Experts of a small language model: 4 picks a token.
Below are experts of layer 4 (counted from 0) of a mixture-of-experts language model. Rows are named router (the router's row for the expert), gate (a neuron's input weights, with its number), up (a neuron's input weights, with its number) and show model dimensions 168-223. Each number is 500 + 25 x the weight over its row's rms, rounded and kept within 0 to 999. Numbers have three digits each.
After each expert's rows: "mostly gets" lists some tokens that are sent to it at least half of the time; "comes after" lists some tokens at least twice as common just before its tokens as in all text. This comes from a sample of Wikipedia text that the model never trained on. Tokens count by the router's weight.

# expert 23
router:468495518481514528489534505503449502474523498522483489508450515478498493485526499515504530501495504489488537454512497484497482525492440537499485514484498495508477493496
gate0:506515494510524522509507505531542477491503515497516481474493505512500499518471474485561473468519471588484472482480474485471463463484475466499511509497531480527477454534
up0:518505464486487463513518494501546513464475467516512489508480542529494466488470497507527526500531486492486491476494494526454520450462525516511556512435464513463542502473
gate1:518511530511461498475499468478468507527456511522513470486530495526513484447504449512516506460484498503476530481539486461488501526518496502503539508488509547519481506494
up1:486514459501526524516527514493527455497537510483513501502462515481481459541550501496503514528515492520458501499492488549534519477420528506518451491464478463493521470498
gate2:481519494477554496522512510536533548506512542544496518464464527516516511488508464502543484509498525491537494451490466499473506480530467466486495492495487495481493516421
up2:530533503471484475493502525474515517494472504528521479517509491500500499556458511504493526459510481553517483482471535533504480506487476510487467446495505527476518459511
mostly gets: "\n", " (", "===", "==", "\n ", " =="
comes after: "\n", " |", ".", ")", "==", " ="

# expert 14
router:537454527464482463478587498522465508469533496515485522522514516519518518521544541479514487485512477521491480479486473516510465489509508564447512523473527527499462507474
gate0:517502479521522504501518567527512511528484540514529488519475514483527508530519501465492520512516491504436506496498483502487518498544468473500506464484454480504542485508
up0:473502545473463503523496478495499517458498443472514525483501526513500475472523498498501521498510500505525488501477484520528469469473512510535453484535547493504491516491
gate1:498531492473490549456518492490517510499515534522524467500535493484479471590490510515470511482514557493487502513529475472521493498529456546489513507514491519495484521504
up1:479488504578497526497468491529472505483496493531496519495510492486506483504494498498492478500526476561477494509493535512496543416496511493511494471489471490507466486499
gate2:522471480549558506552496513444495527524526518495504495495485487514498445500507457497454527510528474486491502489486483518455477527518457505512496514515502540513506542510
up2:477491504552502513473490493529503517488472444457500523493511516499491487514462539524523485527480495526492493520506511464488522520492506483535501492538493451500455452493
mostly gets: " following", " an", "15", " Wales", " Dutch", " un"
comes after: " ", " of", " 0", " =", " in", " —"

# expert 3
router:473450503534499527504490474526521556512520533493546432523521494470491470495530450496455494491499534504511470461522517533492550487504478509493478454497497503525456505521
gate0:443510505502544455517508507524466510488488485509476483477516504510483477459526500515526504493481535506522474477479477475490530470531532529516519491508512528472531490459
up0:486492508499532498503496513482473486520465469497553496489520512460462488470509442504523491505487551478492473466478470512515538502526534535497504496525518477493527463461
gate1:505459510456486530472428512456464496504536439486522519494478473483539477483522513482486469495478485466486517528462506490509526489484482567449504479508481510512499522533
up1:513509478516510488507537520486515529480486495496498501496501510507543540524498500476525499455488448507505476534483487453494490524478505411519492546469520494528505494514
gate2:488479516472474545506529500525496501490456479499499490519527458472492532455502512473521492538489508529424477518483480504489548509494474505503528521513512522574555537509
up2:504478479492466526547529546480531534467563485458457468517479509511509471492521465524526492503515499468477510478461532498556458478519478503517469518553503507514528536523
mostly gets: " made", " released", " announced", " found", " published", " said"
comes after: " the", " was", " a", " to", " his", " he"

# expert 10
router:509532494506503465471521491504500534513473533505512498486527479477464475529499548531515523521491499491473525514535525543501483515516516507430497496490516494463476497521
gate0:529552503523555472481498477505507481537490519511510465517517466477515466476497499510508517477485492543515493516533487499524491498484492526475488507532493497487499440484
up0:489493509503475545510484550519494506492494491488507549474459518521459500553532488469487523526537498501514501519489506482484483475534493482499506497490520464547508498519
gate1:514485482499513483470522498502466521493495504472486513481520519482513443481488502504498475475531482538549509485461492548529509493506522476480487545505530484489496449507
up1:493509498517509510485445488507518508491470496511502495508500494504520524546525500521505462494479523529485487482487463505447524500495519498525494492499529501470479473477
gate2:522513502470481477532470503505521475487463501485494501470484472466487465524479522542474573515542492485478530509534489500472512492463484500508482488525450492520481477493
up2:485516505511527523494523491495471518538501465476495499534486544515500532472478481458484447506457487515518475479474486491525527489527512521533488489494554509484543502572
mostly gets: "-", "|", "–", "/", " –", " -"
comes after: "\n", " 1", " 2", " 3", " 6", " 4"

# expert 20
router:561525489489494447487546534474472523523474548484489496505458518495477491527518540481484512490476487504455488480510521462476473523542479500521505447512497498493463506493
gate0:514488478500520486519464481453517524493475474510573513500487477504493480484523487470479510505494498512518450510484462474515447434509510538503498444558481565511495524502
up0:524499469475504441470488510499492481514489525483474516500455494503504562526494468515516503522515491527483504515457480460495448493487508508517535509475457551485496525499
gate1:536489484506522494477455547540502507504513505473491515550509463501496508475534506491475511528500484502513510445507521483499474493489493508509471458531494513467492537491
up1:435510478531471514494517473464492516517469500507514472456497518495503480496467481509510501462491523479524480543464483515501536514494506492480494523499483506478509489515
gate2:484493504507495484487483515475513510502460524464537505536473478462504510504523493469472478519505507528480532498451508492451486505561479527510475487487461452483450496487
up2:475492490502509471469494515494491486489452513459537489490504495499531551487541483459475455548511515506485545513468486518461506525548483507513493491486487466521466469501
mostly gets: " |", ")", ":", ";", " –", " -"
comes after: " ", ")", " 0", " 1", "%", " 2"

# expert 9
router:466490494539499511505478461481511559495515542491537435498515523453478489462523486523419524488505520502537499498503542514464539486506478501481474463508498481495490509490
gate0:463516526467488474479505528496501514508479482497488510468469549533484434464471490515507449514496511570517516497496508532494485499461500517508496489499503496531497514459
up0:464509514457502495464514490512481512495469460453494500453508536517485456465465507503482450510500519530513486510463504535494471532477510517484459512510483496521493493453
gate1:527456483497493526480525504511491504489494523465452457438508533485504514480490473530496457508528525480460508541499505533533482527521545500489494529531509465508537494525
up1:490491507493485550477526467507496509502479561494533504505489514479480522463489504511498521489519491519492498509493541511512482515543487525507495500549488516503535500504
gate2:522530492546511502475469448500509478496491467473485494457496462515513518493529526510509526519485513479533540542498480471500498506521474484483476510456518534447550488521
up2:552551488496505514474471463477526493540497494509499487504506491526499531477502510484508492489505479489474545549525497489507493475477467497509513511465525549413567491504
mostly gets: " announced", " won", " released", " worked", " position", " received"
comes after: " the", " a", " to", " was", " and", " his"

# expert 31
router:537454536483480484479578503523460507470535484515489524521503514516518525523540540475521493483505484517487474482482471513514472496513507572446511523470524529502465508467
gate0:511520491505485546485531489480538522484539526473521492557490472539486472474491491485486491489493520522487508496498536504496538529484466468491505530479520535493532505480
up0:523488488537499544490499514512476479521484543500512464502503495515495476487549485466465497531475488476456482514475497538519521521560521484458499518480459484574483477470
gate1:488435519472529530488501512540480445517478472479479494520489474521519475552496535511482474476506451484553495490516500490470500511511506489533523501485495512474519488496
up1:471507542498510512516514497539487486502513473474467510487497495530494476473508519469511454520516494491520465545439517445478516462497493511509482521488523528464496472497
gate2:547511493489503480506535501502438492523533503529514517525505490531492542518480494504464513476548543450519461464451550518512505514475487491510484472503513500520471467502
up2:502492481503527514526500498462500460502504525500522539505508458475511498527485492488457502460531490469472446522479519504516519500503515459510529523487499524493454504494
mostly gets: " Squadron", " control", " Sqn", " 1", " some", " rather"
comes after: " |", ";", " –", "N", " +", " Candidate"

# expert 19
router:473466533530495489470519497514511539499496524484547422545494493487493486493564513525505535497509533524542466466509543505517512515500481524472511458464483522521440496534
gate0:501498475474516481485521492491499460488517501514510502571547477453487497532496509524507468489499523499469513491505498511511522519486523536521484479521512512509480552512
up0:534501505515500545494512523521530539487541530501497524501461519509492483504483507490496507491493513528526499513522467485501519504473486484501508496460535486502468481499
gate1:554485496468482485507514511510493527504486469472496439507471484490494494493538509462495526481511516506509515540514452534501538494544419508532497488517577500488494533535
up1:550509508497480497465513510486460506519519499495502488492465480533505491461535510453525519505466506542520504521494477505514517501509505514535472463469488495496528525531
gate2:458551522501550549463526463512492519541519556524511508532454466513470508522492485466505507493508467541516469493489518467460468499522537501500551508505497507466511489506
up2:508520494504505525540541487527490520489505506548503518471500514497521481496522490480515512523486531493565481514471437510445504516510515479542445550486495549476495492477
mostly gets: " film", " music", " announced", " name", " album", " song"
comes after: "-", "|", " was", "==", " The", "The"

# expert 22
router:509502519534461505502507492509501490529483525493562474517500502496505469475525517531500532476494531500510505521531505458503505536464505517464556504499479476532523500516
gate0:488498503518488476485496496492498493490445497481500465472507551488468482496432489516478539495474538473533455537521520495492474538529449471526525506463457513560523492509
up0:500471465502485515477546487518477463487519469499521483479470463514467486516479463479511447458456495515429500525504480479525532464506540541488443532478499501498527487521
gate1:490465470481458499524488490512441460486493490503524534469533482498436484506529521489466539505483467498512498486517502525526483481538510486521496511512489530490471484526
up1:482473496463480500483543488494447501466535484481487447497417458520473480482499532495500481491470516493530490490491501487496492503512518488520485486446513490513441488519
gate2:535489506508517481488478537490541492439511541506489466522555461496511502469492555486495538455541476447458533470517513500518491512528515502494532468480474471502480502555
up2:530507476481519502488486485511511551501497556496505520506494459527486539482535534489504517461486450469444492503522515560504502489414465518475499482512505492501518482480
mostly gets: "°", "=", "|---|---|---|---|", "″", "|---|---|---|", " Coordinates"
comes after: "\n", "-", ":", "|", " /", " •"

# expert 27
router:461504518499547520489510482517450508459537508529508472508461511476479468472528511527503498517507558481489523473510495525468531542510458537501463495491495501539454482544
gate0:501475538484525479487463504481503511477528513492483506424526510507498495471508503539475501543460529496460522471483509493538491533487485546466498494529486497560518526523
up0:530490523485469497494454526485484485468491546517538532487476492519525489532542477507541483510476509505507524457498533487501530493516464487504472503527485499513526460518
gate1:476492570476497500525500488534497472524502527499509504457492505488489482492472503505510476498452504493432482491509471507449482508440522495516511507499511525464520520453
up1:491483539495511529543488526521506471514510500472524494470485515513469449486501511531503467508490513538461501487488474509478491469464529538526493509518510500459538511510
gate2:504508526523468545488530514468519522506544500495508478564508493517460481517479493503501526496518481492491488454515533531515509485513428483482486471505518496520507495508
up2:493483522541483473548501511525488522482483523469469459505491530472486532514531491518521483472510472510486463488507463539528478466504526511524531541523489485474485492545
mostly gets: "\n", "|", " \"", " '", "==", " (\""
comes after: "\n", " |", ".", ")", "==", " ="

# expert 7
router:488538542525462486501522512509505516504523533490531471542540531478505488499496497539484522527504551502547508528536532511499524501524481570475495463495468492516476541516
gate0:488506527522522526496469519483486510551454494503534459497508548493523518478533529543551496500519478461561511513494518498472491532503516533479496525481504543498492485543
up0:526430507492480483492537525512496490490546496463494535497488514490464503518492491517501499487504495484463490490527477501530517502462480503520513464495520476523472540499
gate1:508484463488484521509502465516499534512487478516528493506490485478469500508564513509480472499463485513517492528519505476456514491480522483509477484502519515478485471515
up1:509435490484442527514505488481505494480500486462506471479507515464488486485496520492475469553528529510489504472476497519461489524524495511533517469495452514501516484483
gate2:478478514484504507531517477493535521531486491524501515500511516454493481505497490470460494510473537479522454560489485499466505561498490550474513502470509524529486507580
up2:553482521499511490476526516487463551482511510498495494489522469554491536503504489473550557491494451489475497518479553515521478482507509495525505541523543486521488515483
mostly gets: " American", " public", " National", " Indian", " local", " African"
comes after: " the", " a", " of", " is", " an", " The"

# expert 33
router:529529553542510515493508468489483499501521531528538465577482474497514478481511520516517508464515508473500486507522514450511516473436466499508510471497509482531520551539
gate0:494533510452480500482540537507477458520528516516508506498513468556479505485484510510536483521534514500474535508538543480519494513475483501502529485505462467511510507511
up0:483491498471484534515441501465494474502477494539498492487514485596519539524502525496505462513570531457453512503465521518493511503445485514492495495575525478521483472545
gate1:495490521501518503533481506523502511516510513521497510514504527477485509474493520501523521519455518496512564495501489509480507499492475505513485514463484520492508521515
up1:489539527504437484488509491488474537508487523509491480502506493504505527513535470458508519538488504516488475533448513496541503517504526459508486460531508432529562546463
gate2:522503543502546515534492493469508477474513486496466535576535499496506483488498486542516542495553500477465487482521531474475488501461440486458502470526544523515510469533
up2:475469471477462492467505470559481535478493462511516499461458492506492545526536516474476474479471505472481508507508484504505509491502559550486499517465484480454501481435
mostly gets: " •;", " Clade", " Tri", " Apps", " Goals", " ro"
comes after: " |", "|", " 0", " 1", " 2", ";"

# expert 43
router:540453529462484490487584498527465506467536489518490537525508519511516514521551546480523495482521478522480473484484481513514467495513506557440514523475521533496464503476
gate0:484488552519540512501507502479434531506503526477490495510506523487489466528449491484491492482520526480522462509491509514484504491500479517512476521525496514518478504479
up0:523510508477521502526507511501443514528478510469541494535503487534493501561474504489453509481516494528519481510519490518472520503497494521531496481495511503497506498457
gate1:505455519519522508491483480470545515523522517487510469462474495458484524470485514463497540534495483501459493513501533493473493472467490475510504493483489473529483523515
up1:512482480505482489533527487485460500486503467499474484499519531539505500540499526455496519495494529465496513515503518497511527496483525492483518463481487499487481507507
gate2:538464521524487455501503514492441487506518501493513523537505464469533490446532484482460509496502491501540490500503486512429472457500465506474461525463496567480506515509
up2:509513471480550505459480494493529471461499523498481447488543487548451486447495477500486474502542492497505495520468525517467518485486489483477456520495545464500491504481
mostly gets: " T", " FW", " Har", " Liberal", " financial", " cl"
comes after: " |", " ", "%", "–", ";", " 0"